Weights of a small mixture-of-experts language model, trained from scratch on English Wikipedia: vocabulary 16384, 9491 steps.
Below are experts of layer 2 (counted from 0) of a mixture-of-experts language model. Rows are named router (the router's row for the expert), gate (a neuron's input weights, with its number), up (a neuron's input weights, with its number) and show model dimensions 320-383. Each number is 50 + 10 x the weight over its row's rms, rounded and kept within 0 to 99.
After each expert's rows: "gets" lists some tokens that make up at least twice as much of what it gets as of all text. This comes from a sample of Wikipedia text that the model never trained on. Tokens count by the router's weight.

# expert 0
router:48 38 57 37 66 42 56 47 39 51 52 51 49 46 25 44 49 50 50 41 48 56 39 52 59 56 41 44 53 60 45 52 50 55 62 47 60 62 54 51 59 44 45 41 61 54 53 58 70 42 58 49 60 45 47 77 45 39 54 56 55 36 47 55
gate0:63 42 60 50 48 39 41 64 32 44 37 53 41 50 55 49 62 50 44 38 50 58 63 52 42 51 59 62 59 76 64 44 48 51 46 59 33 43 52 26 52 79 53 57 32 53 68 49 38 60 57 36 44 69 46 48 48 50 26 54 43 38 58 40
up0:53 45 40 43 63 51 45 42 56 42 48 45 62 49 30 19 40 55 52 68 47 50 47 67 46 43 52 50 57 40 56 45 56 32 44 53 51 45 40 61 49 45 45 48 48 40 45 47 58 46 32 48 71 28 41 50 44 50 52 34 72 65 50 59
gate1:59 63 54 46 42 57 52 46 47 16 43 43 53 40 39 30 44 50 57 47 52 64 48 39 51 55 43 57 56 51 50 69 47 46 49 57 50 59 59 49 58 50 60 59 31 61 39 28 55 52 40 38 39 53 51 69 49 52 39 63 51 60 49 62
up1:42 37 53 37 39 49 49 43 52 71 45 68 46 62 44 17 56 49 40 40 47 59 55 32 63 54 55 48 52 43 54 51 46 53 60 56 26 63 29 51 57 68 40 43 42 60 68 39 32 37 34 51 51 35 45 43 45 50 54 70 50 64 48 47
gate2:61 55 59 47 52 59 51 44 54 38 47 54 33 42 45 26 33 49 45 35 51 81 60 53 32 54 61 43 52 54 43 56 41 21 50 53 50 56 43 51 47 46 57 49 36 46 37 60 47 49 37 75 47 40 49 45 46 51 54 34 65 70 56 42
up2:60 51 50 46 50 41 58 52 71 33 48 49 43 43 38 48 44 55 50 52 56 59 55 49 31 53 60 45 39 43 69 55 51 32 33 56 47 50 30 49 49 47 48 56 59 49 47 50 46 48 36 57 28 44 69 53 64 46 48 43 54 55 51 54
gate3:49 44 42 47 59 54 53 40 56 42 56 53 55 59 50 93 53 46 46 71 57 44 55 39 50 49 50 56 39 47 45 44 50 68 44 49 56 40 57 52 53 45 50 51 63 49 45 34 57 44 38 62 38 52 54 48 57 50 36 63 49 59 54 53
up3:45 47 53 53 43 46 52 51 59 51 54 40 34 53 51 28 50 49 54 30 52 49 49 45 47 55 37 42 47 50 41 44 50 36 65 50 65 50 48 48 43 45 45 52 29 44 49 40 57 53 40 40 62 78 50 44 47 50 50 48 61 60 58 28
gets: " |", " The", " was", " the", " and", "\""

# expert 1
router:51 52 47 39 27 51 42 38 54 36 34 57 74 53 56 36 51 31 49 55 53 53 53 41 44 59 52 43 40 42 41 33 41 60 46 44 27 51 58 44 56 46 56 60 50 41 28 52 38 50 39 51 57 54 46 38 52 56 48 40 51 52 50 34
gate0:50 44 50 61 57 58 47 43 54 43 52 50 41 67 57 42 26 48 73 25 44 38 50 58 47 51 55 41 39 56 46 33 45 62 69 39 29 63 36 53 45 48 54 36 65 67 34 28 49 53 49 65 52 46 68 52 72 46 51 55 49 59 40 50
up0:66 52 50 44 45 45 47 66 54 45 54 50 54 47 36 43 47 60 59 71 47 68 51 73 49 57 49 56 61 44 43 55 44 58 50 58 58 36 37 56 51 50 35 43 45 40 38 67 37 54 81 52 49 56 51 53 43 48 69 50 52 69 48 46
gate1:33 37 31 52 50 65 49 22 39 93 48 47 43 65 63 58 59 59 48 51 45 51 49 46 42 58 67 63 50 54 50 40 50 56 68 53 45 55 54 50 34 30 54 52 58 24 57 21 50 47 44 44 54 66 60 51 69 45 47 61 29 67 59 55
up1:54 65 57 57 53 68 59 44 21 53 60 48 38 25 35 54 47 56 49 55 48 52 55 65 55 49 51 51 51 60 66 43 68 65 60 51 55 52 59 54 50 57 56 36 38 50 44 60 59 59 63 40 36 45 32 53 46 49 40 42 43 40 51 55
gate2:61 47 40 57 54 48 49 65 45 59 49 47 54 63 50 59 52 43 52 61 49 39 41 67 62 42 49 43 54 45 34 60 61 45 51 46 51 55 60 53 55 78 37 48 51 60 59 57 48 49 30 33 39 56 38 52 35 43 56 53 54 61 42 58
up2:61 39 49 67 46 49 51 44 57 50 58 62 47 45 39 58 72 50 46 50 48 43 37 48 59 52 50 59 51 74 57 41 32 46 50 51 48 44 58 42 43 52 59 49 45 58 43 57 31 50 65 56 43 63 68 51 28 51 31 55 52 40 45 47
gate3:48 41 36 42 46 53 44 64 55 57 46 35 51 51 40 72 56 60 46 47 50 59 51 36 51 49 40 40 54 50 32 52 50 45 64 44 75 51 56 48 55 45 67 42 41 50 21 49 55 45 62 29 47 39 53 50 51 57 57 41 43 56 35 58
up3:41 28 52 59 52 55 55 49 58 45 34 52 52 62 67 47 27 44 31 52 59 44 44 20 42 50 53 50 59 51 59 62 54 79 61 60 37 25 45 56 48 68 44 48 70 42 68 36 61 53 45 18 64 42 38 48 52 50 48 56 55 61 56 48
gets: "\n", " Great", " their", " \"", "\n\n", ");"

# expert 14
router:62 59 42 59 38 56 42 48 53 46 37 47 51 55 64 58 59 57 42 60 44 45 55 55 40 41 36 58 59 42 46 35 46 51 44 53 34 49 52 48 52 59 60 70 39 46 35 47 30 50 45 49 63 64 44 24 57 54 47 44 41 54 65 41
gate0:57 46 53 48 61 63 45 42 51 34 40 53 54 66 49 34 51 38 54 71 46 44 51 53 88 47 51 50 31 52 58 58 55 56 75 55 59 54 51 48 69 47 53 53 59 56 50 44 52 53 60 61 45 52 34 49 49 49 67 73 68 53 45 55
up0:44 51 54 43 46 17 45 50 77 46 53 46 39 45 53 49 49 56 21 52 41 44 43 62 46 59 34 49 48 43 39 50 51 60 59 64 26 43 67 56 62 45 42 50 67 59 53 35 52 74 50 64 52 43 47 49 52 48 61 30 33 43 56 43
gate1:57 46 69 51 51 54 43 61 34 49 50 58 55 35 48 48 67 48 54 36 52 73 48 39 53 45 41 51 51 55 36 38 51 60 81 64 47 44 62 50 48 49 43 54 39 42 57 49 37 57 59 65 44 51 52 52 45 39 50 89 55 46 47 51
up1:58 64 42 45 60 47 56 47 77 36 55 54 35 53 38 62 49 47 48 55 44 71 31 46 35 48 48 35 49 47 58 60 61 39 47 35 50 40 51 37 54 53 54 47 56 49 52 65 43 49 51 28 54 46 32 51 46 49 54 41 50 60 50 52
gate2:57 54 51 38 52 33 59 44 50 51 59 48 37 51 51 66 54 36 60 77 38 63 42 59 40 50 40 51 45 40 32 48 40 50 56 56 56 70 41 44 40 45 53 55 39 68 51 59 49 41 51 62 41 48 38 45 58 46 52 61 64 32 54 51
up2:37 46 53 60 42 40 54 75 61 55 54 53 61 47 50 43 57 39 54 51 47 61 53 42 56 58 61 43 48 61 73 70 60 63 47 35 48 48 42 51 39 49 61 48 54 52 46 41 46 59 55 40 57 38 54 72 48 48 39 41 56 50 39 54
gate3:48 59 36 52 50 29 40 51 42 44 47 61 66 44 47 33 40 52 32 54 56 88 48 38 44 44 65 44 46 55 54 69 44 49 26 52 45 52 56 48 48 40 47 50 72 52 42 57 55 55 58 46 54 50 50 31 49 65 61 45 37 49 49 37
up3:59 35 42 50 52 71 55 51 55 47 56 47 71 59 50 42 35 43 56 45 50 57 57 48 56 57 41 47 46 59 49 65 42 66 50 55 72 56 44 51 55 57 43 50 51 45 52 49 32 45 47 48 49 49 59 43 52 53 63 34 41 50 41 41
gets: "\n", ".", "s.", "|", ").", ";"

# expert 13
router:43 51 39 41 55 50 51 41 75 50 54 42 39 58 49 63 36 46 55 52 52 48 65 62 54 57 46 44 39 51 60 62 43 54 60 48 64 60 46 42 41 64 43 52 59 57 30 40 53 48 58 47 41 52 71 51 42 40 34 43 52 49 48 49
gate0:60 51 44 52 52 35 53 61 48 55 39 56 59 73 49 46 60 53 63 48 52 51 38 33 40 52 48 51 51 40 55 67 58 63 41 46 70 58 48 55 50 53 47 41 53 57 38 47 60 58 38 45 61 39 52 51 41 44 41 45 46 58 46 61
up0:53 51 61 57 46 48 57 69 58 84 46 48 42 42 61 55 50 42 24 50 47 57 55 51 68 45 61 48 50 47 53 58 36 54 51 45 51 49 38 36 58 51 55 55 50 62 55 51 39 46 52 53 40 30 46 58 56 47 39 44 50 61 52 47
gate1:48 59 39 49 52 66 49 36 56 68 58 57 55 50 42 52 56 45 73 38 51 47 56 38 42 51 45 56 55 53 31 51 36 49 33 55 58 68 96 56 40 51 48 51 52 59 59 47 54 46 65 39 25 40 41 58 67 51 53 60 52 54 48 60
up1:54 58 32 44 43 61 49 56 49 20 54 49 44 50 53 47 22 48 27 58 51 51 56 44 57 52 50 46 46 60 47 48 49 38 47 63 40 25 23 43 46 47 50 44 60 38 52 44 55 61 56 75 55 55 43 51 43 50 76 52 54 42 52 50
gate2:38 56 40 49 42 22 44 61 50 57 40 45 43 47 51 55 51 45 59 57 48 47 45 67 62 49 38 48 51 55 45 45 54 42 60 66 49 33 72 53 52 36 40 50 74 54 51 43 65 43 50 47 62 59 64 53 43 55 35 61 54 46 45 65
up2:54 30 54 48 50 51 56 50 40 57 51 52 47 78 45 84 49 54 45 23 47 46 44 54 49 51 40 48 57 47 45 51 51 74 47 44 48 76 31 51 52 47 50 48 51 40 48 51 34 52 47 16 42 56 38 54 40 39 56 47 48 45 41 47
gate3:69 58 65 50 43 41 53 43 56 52 48 55 44 56 55 71 36 49 51 56 49 38 47 57 33 48 50 48 48 38 59 56 41 40 68 49 55 57 59 46 43 56 51 53 70 49 26 38 41 36 61 43 25 62 40 54 43 55 50 25 39 58 50 41
up3:57 43 42 50 56 22 58 47 51 57 52 52 54 39 45 54 46 48 81 51 53 45 50 53 54 48 63 47 51 50 53 51 52 60 29 48 53 67 39 51 63 58 41 47 32 47 48 52 54 51 50 33 71 34 54 48 44 49 63 57 66 61 51 67
gets: "-", " and", "|", " a", " of", "1"

# expert 10
router:42 37 65 37 67 39 53 55 32 51 58 56 48 40 38 50 59 51 54 51 54 48 43 56 60 60 38 43 62 58 39 52 53 45 52 44 53 54 49 50 54 49 43 48 43 49 58 45 65 42 54 48 56 42 54 62 35 44 53 65 54 44 46 59
gate0:53 50 57 64 43 55 50 47 46 28 53 48 51 60 35 59 51 56 48 62 50 31 65 60 52 49 44 51 52 50 55 58 49 33 61 46 32 37 59 53 51 40 48 54 48 40 60 68 41 47 35 43 34 53 29 51 47 52 33 53 50 56 47 46
up0:38 52 52 63 47 35 46 37 54 46 61 58 37 44 62 50 73 58 56 49 50 22 46 56 61 43 66 57 52 52 42 85 49 22 38 23 31 63 45 47 66 35 52 54 52 29 58 42 49 48 33 39 58 30 45 53 52 49 75 32 60 36 50 50
gate1:60 47 44 58 70 38 59 63 47 62 40 49 47 56 54 25 47 47 59 67 46 52 49 43 37 51 26 63 30 55 39 43 63 36 51 60 46 60 41 43 41 48 53 48 48 37 50 41 55 51 29 36 59 70 60 53 46 49 38 41 64 49 52 55
up1:31 54 57 24 51 38 56 49 53 39 42 56 42 51 45 47 47 38 52 45 56 41 57 46 45 52 39 53 52 42 53 53 55 50 61 50 48 68 47 51 57 51 62 53 34 55 52 66 45 55 31 57 52 68 55 44 50 50 58 65 76 35 44 60
gate2:46 54 51 36 40 56 56 28 25 50 45 50 69 34 50 56 78 50 58 41 53 52 50 43 45 46 68 41 62 47 37 46 53 69 51 45 50 48 42 56 42 76 60 57 59 49 48 49 47 56 64 50 37 53 56 45 39 44 35 54 62 48 48 52
up2:81 49 61 48 48 39 49 62 64 57 56 52 39 36 50 38 61 46 21 60 44 50 52 51 64 57 34 53 51 66 49 60 50 47 45 27 69 47 52 50 45 50 50 45 67 57 48 36 65 50 64 72 56 40 58 69 47 56 50 26 49 40 46 49
gate3:49 54 53 56 61 57 47 52 53 44 36 53 52 51 45 51 33 55 62 53 54 65 57 31 45 50 46 51 51 59 45 41 47 36 21 72 41 53 19 43 32 20 39 49 63 46 59 72 51 47 54 57 48 56 58 50 43 51 47 51 69 50 55 49
up3:34 42 33 59 49 36 50 62 45 25 49 46 45 63 49 62 47 53 51 52 43 56 61 51 46 46 55 55 50 46 59 29 57 56 20 17 43 39 44 53 54 37 59 52 41 69 36 47 66 50 46 37 47 63 55 50 53 54 49 36 43 63 44 65
gets: "i", " P", " D", " R", " S", " K"

# expert 5
router:57 62 37 58 36 60 54 42 57 52 54 57 57 53 57 46 51 48 52 55 46 41 63 58 49 42 42 66 64 44 48 47 52 44 44 54 46 44 41 50 36 62 55 64 44 40 50 46 31 54 41 52 49 54 62 22 45 58 57 53 41 53 47 45
gate0:53 51 50 53 52 56 57 69 27 66 41 65 51 70 32 38 66 52 47 47 68 43 43 78 45 50 74 57 48 44 40 37 54 46 45 46 71 43 57 53 57 55 76 47 49 39 45 63 42 50 54 60 45 56 52 35 66 52 47 61 54 51 56 52
up0:49 53 71 38 47 53 61 36 53 52 45 48 71 59 40 36 59 58 45 52 49 42 52 50 52 64 53 59 58 64 45 46 59 54 46 33 54 87 47 56 40 40 65 44 51 39 49 85 50 50 56 57 65 46 46 33 65 47 48 39 51 42 48 38
gate1:46 55 38 55 43 51 59 44 55 59 52 50 56 47 43 65 38 37 62 43 55 26 60 47 58 51 50 49 48 47 52 48 62 48 73 73 50 58 46 59 48 48 43 54 84 67 67 58 57 59 50 47 57 49 37 53 52 50 78 53 55 53 62 66
up1:60 53 58 66 53 54 55 64 50 41 48 53 59 35 43 53 69 47 69 55 50 45 42 55 53 48 49 48 56 49 92 56 48 42 55 50 44 39 54 37 39 49 45 45 47 55 65 45 25 44 57 67 49 42 42 38 46 58 38 43 46 58 50 44
gate2:59 52 45 32 47 48 46 49 43 52 43 49 45 61 56 17 50 46 53 48 40 57 60 44 67 55 61 54 51 47 53 29 48 49 51 52 59 50 49 58 70 42 38 53 49 31 54 49 45 84 67 57 50 55 67 43 70 49 39 29 70 41 52 61
up2:49 60 47 36 49 49 52 51 32 57 48 50 48 53 47 63 48 38 41 46 58 43 49 51 40 50 48 30 50 54 51 32 44 57 43 53 55 43 51 41 53 50 59 48 55 56 42 71 31 59 45 51 59 58 51 52 49 41 59 77 45 72 50 48
gate3:72 37 55 59 56 27 62 49 62 44 50 57 52 43 52 52 53 49 51 47 53 42 38 61 58 52 56 47 56 65 42 46 51 76 62 45 46 56 66 38 47 70 56 39 61 55 73 62 40 55 47 45 36 54 34 46 24 50 45 46 50 55 38 42
up3:50 44 41 42 47 80 30 59 49 31 47 64 52 42 74 57 53 37 50 55 46 54 61 63 56 52 56 48 46 50 54 56 43 33 59 50 61 52 50 54 32 22 45 48 64 43 62 50 57 71 46 65 54 57 46 52 44 47 37 55 57 56 52 64
gets: " the", " |", " in", " of", " to", " for"

# expert 3
router:41 43 48 51 62 34 68 52 39 55 59 46 53 45 38 35 65 53 43 50 44 55 50 45 56 48 47 51 58 67 45 43 56 71 61 42 52 52 45 52 47 47 46 45 59 57 62 59 57 49 67 47 60 45 55 84 34 42 46 52 57 56 51 49
gate0:57 59 52 46 54 51 53 38 44 43 48 53 48 42 47 45 48 44 48 46 46 48 46 66 51 50 44 55 58 52 47 42 44 47 58 54 51 48 47 49 62 55 55 51 57 61 48 59 60 52 44 61 66 46 45 37 52 36 66 51 73 60 43 59
up0:58 67 56 44 55 55 68 50 48 44 57 41 31 50 43 49 42 41 37 45 50 67 50 55 50 56 62 49 46 56 48 50 43 53 47 39 43 54 63 46 57 47 50 45 50 48 55 46 84 51 54 48 57 54 29 48 45 52 42 47 63 34 38 47
gate1:46 46 57 49 54 66 51 64 57 49 52 59 48 37 50 51 38 49 47 46 53 55 59 45 27 48 50 51 59 82 53 35 66 80 45 45 50 31 44 52 51 36 43 53 27 54 48 52 38 54 62 51 49 54 67 48 36 50 52 65 64 51 43 71
up1:48 53 48 45 34 51 48 76 57 52 49 50 57 45 50 39 67 32 52 66 46 53 55 55 25 46 66 51 49 51 39 56 54 49 45 43 49 52 59 51 44 56 52 49 43 67 48 64 41 60 59 48 58 26 78 50 43 51 47 46 56 18 52 48
gate2:58 62 50 57 50 37 45 53 35 33 48 63 41 45 53 39 55 55 60 59 54 67 49 43 43 50 40 39 37 48 59 58 49 33 51 36 60 59 41 49 52 46 59 55 53 55 61 44 63 46 51 21 42 60 36 45 43 54 55 26 43 35 50 54
up2:51 50 55 49 51 69 47 46 20 29 53 57 53 37 36 42 55 42 39 47 44 61 48 48 59 48 36 53 44 41 53 59 50 69 47 48 48 40 40 52 53 37 46 59 42 49 31 38 48 52 67 70 52 53 53 53 45 44 18 55 50 51 49 44
gate3:40 66 48 69 54 35 55 32 39 34 56 59 55 36 67 41 51 53 53 51 59 61 46 48 42 47 47 50 53 72 45 48 44 52 53 44 41 49 57 44 50 45 57 53 69 64 50 84 67 57 65 42 41 69 50 54 42 48 50 33 41 44 43 31
up3:47 49 61 55 38 31 57 41 42 32 57 52 61 69 63 66 50 62 68 60 48 53 51 35 66 57 39 47 56 65 46 44 48 73 46 45 51 37 47 55 56 49 43 47 49 56 52 58 48 58 45 36 58 53 52 62 49 46 58 42 53 43 42 51
gets: " |", ";", " ", ",", "o", " W"

# expert 12
router:53 40 60 38 66 40 55 45 38 52 53 51 45 43 31 42 53 50 47 38 49 57 42 51 57 51 39 44 45 61 55 52 49 55 62 47 57 62 53 49 70 44 48 45 61 56 54 58 73 44 58 50 61 45 45 74 40 40 55 59 50 40 42 54
gate0:46 45 49 37 38 75 48 47 50 36 38 55 69 50 49 57 51 60 49 54 57 50 55 50 64 44 26 17 65 55 54 51 56 48 51 31 55 64 67 52 48 51 51 49 48 37 49 61 49 68 64 60 27 45 63 63 53 50 41 35 43 44 59 43
up0:61 41 45 37 46 47 57 48 55 49 44 52 59 46 52 49 52 46 52 52 50 57 48 60 54 48 36 53 52 40 62 62 33 46 37 49 36 51 45 51 65 50 46 44 28 48 57 52 54 46 75 61 34 46 46 49 74 50 41 41 34 36 48 42
gate1:68 49 47 56 49 56 55 64 41 49 51 58 55 38 46 57 11 46 47 48 54 65 62 48 60 50 51 44 52 47 54 68 61 50 47 85 45 55 49 56 65 62 48 55 31 66 54 49 51 59 53 47 71 55 56 41 50 50 45 46 44 37 57 49
up1:50 52 64 50 46 45 53 61 48 64 50 55 44 56 31 46 48 50 59 48 53 51 56 50 55 53 41 46 50 46 51 55 37 37 49 41 23 61 52 39 55 42 45 56 33 64 36 68 52 46 57 51 43 46 63 46 69 48 43 36 53 12 50 60
gate2:38 56 51 39 41 62 38 52 37 44 52 60 49 59 51 53 53 47 40 36 48 65 42 55 53 61 75 45 49 31 55 52 51 32 41 66 55 37 56 53 56 32 52 48 51 48 44 53 49 37 56 18 37 44 61 45 55 45 45 60 47 51 55 71
up2:49 37 49 89 47 35 49 62 59 51 50 66 56 40 48 54 42 54 53 46 51 41 53 47 20 52 47 51 63 49 51 45 39 53 31 38 72 27 49 39 54 51 65 52 57 47 55 24 44 59 58 53 55 39 49 60 54 51 38 53 50 64 50 55
gate3:35 39 45 48 59 68 50 52 52 53 56 57 45 45 48 52 47 49 62 70 52 50 38 35 25 50 47 50 40 51 65 45 52 48 43 44 55 56 66 53 62 52 72 53 39 25 64 66 53 48 62 06 49 56 55 48 37 54 25 59 43 64 51 50
up3:53 59 41 61 55 54 60 60 49 65 52 62 73 48 46 69 42 61 45 53 49 52 40 44 16 44 32 37 45 43 43 44 47 55 61 28 56 44 37 49 55 45 51 57 44 44 38 50 57 61 50 13 44 44 48 66 53 58 50 51 41 50 45 49
gets: " ", ",", " 1", "s,", "u", " F"

# expert 11
router:42 39 79 43 59 31 60 48 43 52 55 57 39 42 49 47 44 47 50 45 56 51 43 54 57 54 35 45 50 63 46 53 52 56 50 50 63 60 55 50 55 43 46 53 55 54 68 57 70 45 61 54 55 49 38 65 33 37 48 61 51 52 47 49
gate0:51 56 48 54 43 41 52 63 48 58 48 58 32 42 47 62 48 48 50 62 34 54 56 59 53 58 60 51 43 29 70 44 53 45 50 46 44 48 45 54 50 67 67 44 50 32 66 59 52 69 40 50 53 62 55 48 54 50 46 55 48 53 44 61
up0:51 48 49 44 50 53 57 53 47 31 47 51 44 59 51 53 38 47 52 36 50 45 57 37 43 46 56 42 46 47 53 67 52 29 55 57 59 57 38 39 37 69 53 59 64 58 43 56 48 52 50 52 51 77 32 46 52 52 44 35 55 60 54 55
gate1:48 44 56 47 59 32 49 54 57 42 48 33 39 48 50 61 54 58 54 39 43 43 49 49 48 48 34 48 45 29 55 40 55 37 68 50 38 37 58 51 60 37 46 45 46 33 43 43 48 60 76 48 43 35 71 50 51 50 67 41 56 61 54 53
up1:41 50 50 41 58 59 54 56 67 45 49 41 50 44 54 50 41 51 50 55 62 38 45 49 35 55 38 63 46 51 60 63 50 53 60 66 39 50 68 49 68 54 48 47 62 29 17 54 50 42 60 47 52 60 53 53 52 50 45 52 66 60 52 37
gate2:29 58 53 49 54 54 70 49 48 56 54 36 66 50 56 60 50 56 70 27 52 64 50 48 56 48 44 53 54 51 54 50 50 52 34 49 46 46 44 44 29 34 53 48 60 30 50 36 60 58 45 48 52 40 53 44 52 47 53 47 52 56 45 53
up2:36 59 51 46 50 44 50 60 36 64 44 62 52 49 47 48 49 51 44 50 47 50 43 52 43 59 72 53 45 59 49 53 50 34 61 72 54 44 53 42 64 60 55 48 42 42 61 54 80 58 58 49 51 36 59 53 48 50 51 44 49 53 55 51
gate3:44 48 35 49 42 56 49 49 51 53 36 45 39 50 55 61 61 50 74 44 32 45 45 46 46 52 70 49 46 43 49 49 47 46 48 33 56 32 46 48 62 55 48 52 50 37 57 48 50 33 74 57 17 90 52 51 66 54 63 40 51 57 53 59
up3:56 56 48 46 46 46 43 53 61 30 54 52 55 53 55 52 28 55 30 53 52 51 51 36 70 47 48 50 51 49 65 43 47 45 46 48 51 51 58 53 53 44 51 43 57 69 48 59 43 62 41 67 67 45 25 50 64 47 40 60 23 39 56 44
gets: " 0", ",", ")", " also", " L", "S"

# expert 4
router:61 58 40 63 36 59 45 44 57 56 49 53 54 52 65 46 50 55 50 51 45 40 66 51 48 48 42 62 62 40 43 44 52 43 39 49 39 46 42 58 42 61 56 63 44 38 47 46 34 53 38 51 53 57 58 28 46 56 53 55 36 56 46 49
gate0:53 52 50 58 55 52 42 50 65 46 42 47 45 46 46 57 66 46 54 47 30 47 54 59 55 49 50 60 56 49 31 34 46 69 47 47 49 59 40 52 39 43 43 57 58 53 69 55 52 60 55 57 61 73 43 53 40 45 53 46 62 50 49 28
up0:61 49 47 48 62 54 51 37 59 69 61 58 52 56 54 41 52 49 38 64 48 61 54 48 27 54 41 40 57 55 52 41 37 44 32 51 57 48 56 70 68 65 38 51 29 51 44 72 47 61 52 42 46 40 36 53 63 55 71 50 57 71 55 51
gate1:47 58 67 64 53 39 43 49 63 35 51 52 47 50 57 62 40 50 34 42 47 50 56 59 50 50 49 59 48 62 44 22 55 39 64 56 41 50 41 48 43 63 48 51 56 49 64 24 56 45 45 43 57 56 32 61 59 47 51 64 35 48 56 58
up1:44 52 25 45 54 49 46 35 53 53 51 71 50 53 41 49 60 55 51 57 46 34 61 39 48 42 55 57 49 38 48 76 55 63 38 49 52 48 52 52 64 66 62 44 43 37 53 78 39 44 66 39 57 62 59 32 38 56 43 17 55 51 50 52
gate2:41 58 54 43 42 43 54 45 58 39 57 67 54 66 46 61 53 48 48 55 71 27 41 43 64 39 35 49 47 55 44 66 46 48 55 44 46 55 55 55 40 48 43 59 46 64 52 42 65 40 46 58 57 63 55 43 47 48 62 60 54 27 47 62
up2:53 54 49 74 48 62 49 73 53 57 63 46 46 45 40 59 63 51 40 52 56 51 41 54 53 47 67 54 34 57 43 38 51 47 59 44 49 50 54 31 51 50 41 55 56 68 32 54 68 43 42 49 56 61 52 51 53 50 48 46 34 45 42 60
gate3:30 44 39 57 55 55 53 37 36 79 66 50 51 49 47 60 57 41 71 52 48 17 49 48 57 52 39 38 35 38 37 42 41 49 48 43 62 68 53 48 45 55 45 47 63 58 53 61 54 45 47 38 46 71 48 50 44 59 50 41 58 43 45 42
up3:25 37 50 57 44 73 39 38 46 45 55 58 59 54 44 47 58 58 56 41 54 28 49 51 41 33 56 64 57 57 41 36 66 71 52 48 66 57 28 51 57 59 52 61 45 61 47 60 43 36 35 40 60 43 45 55 51 37 47 60 61 41 51 50
gets: "'s", "ist", "ow", "ley", "'", "ey"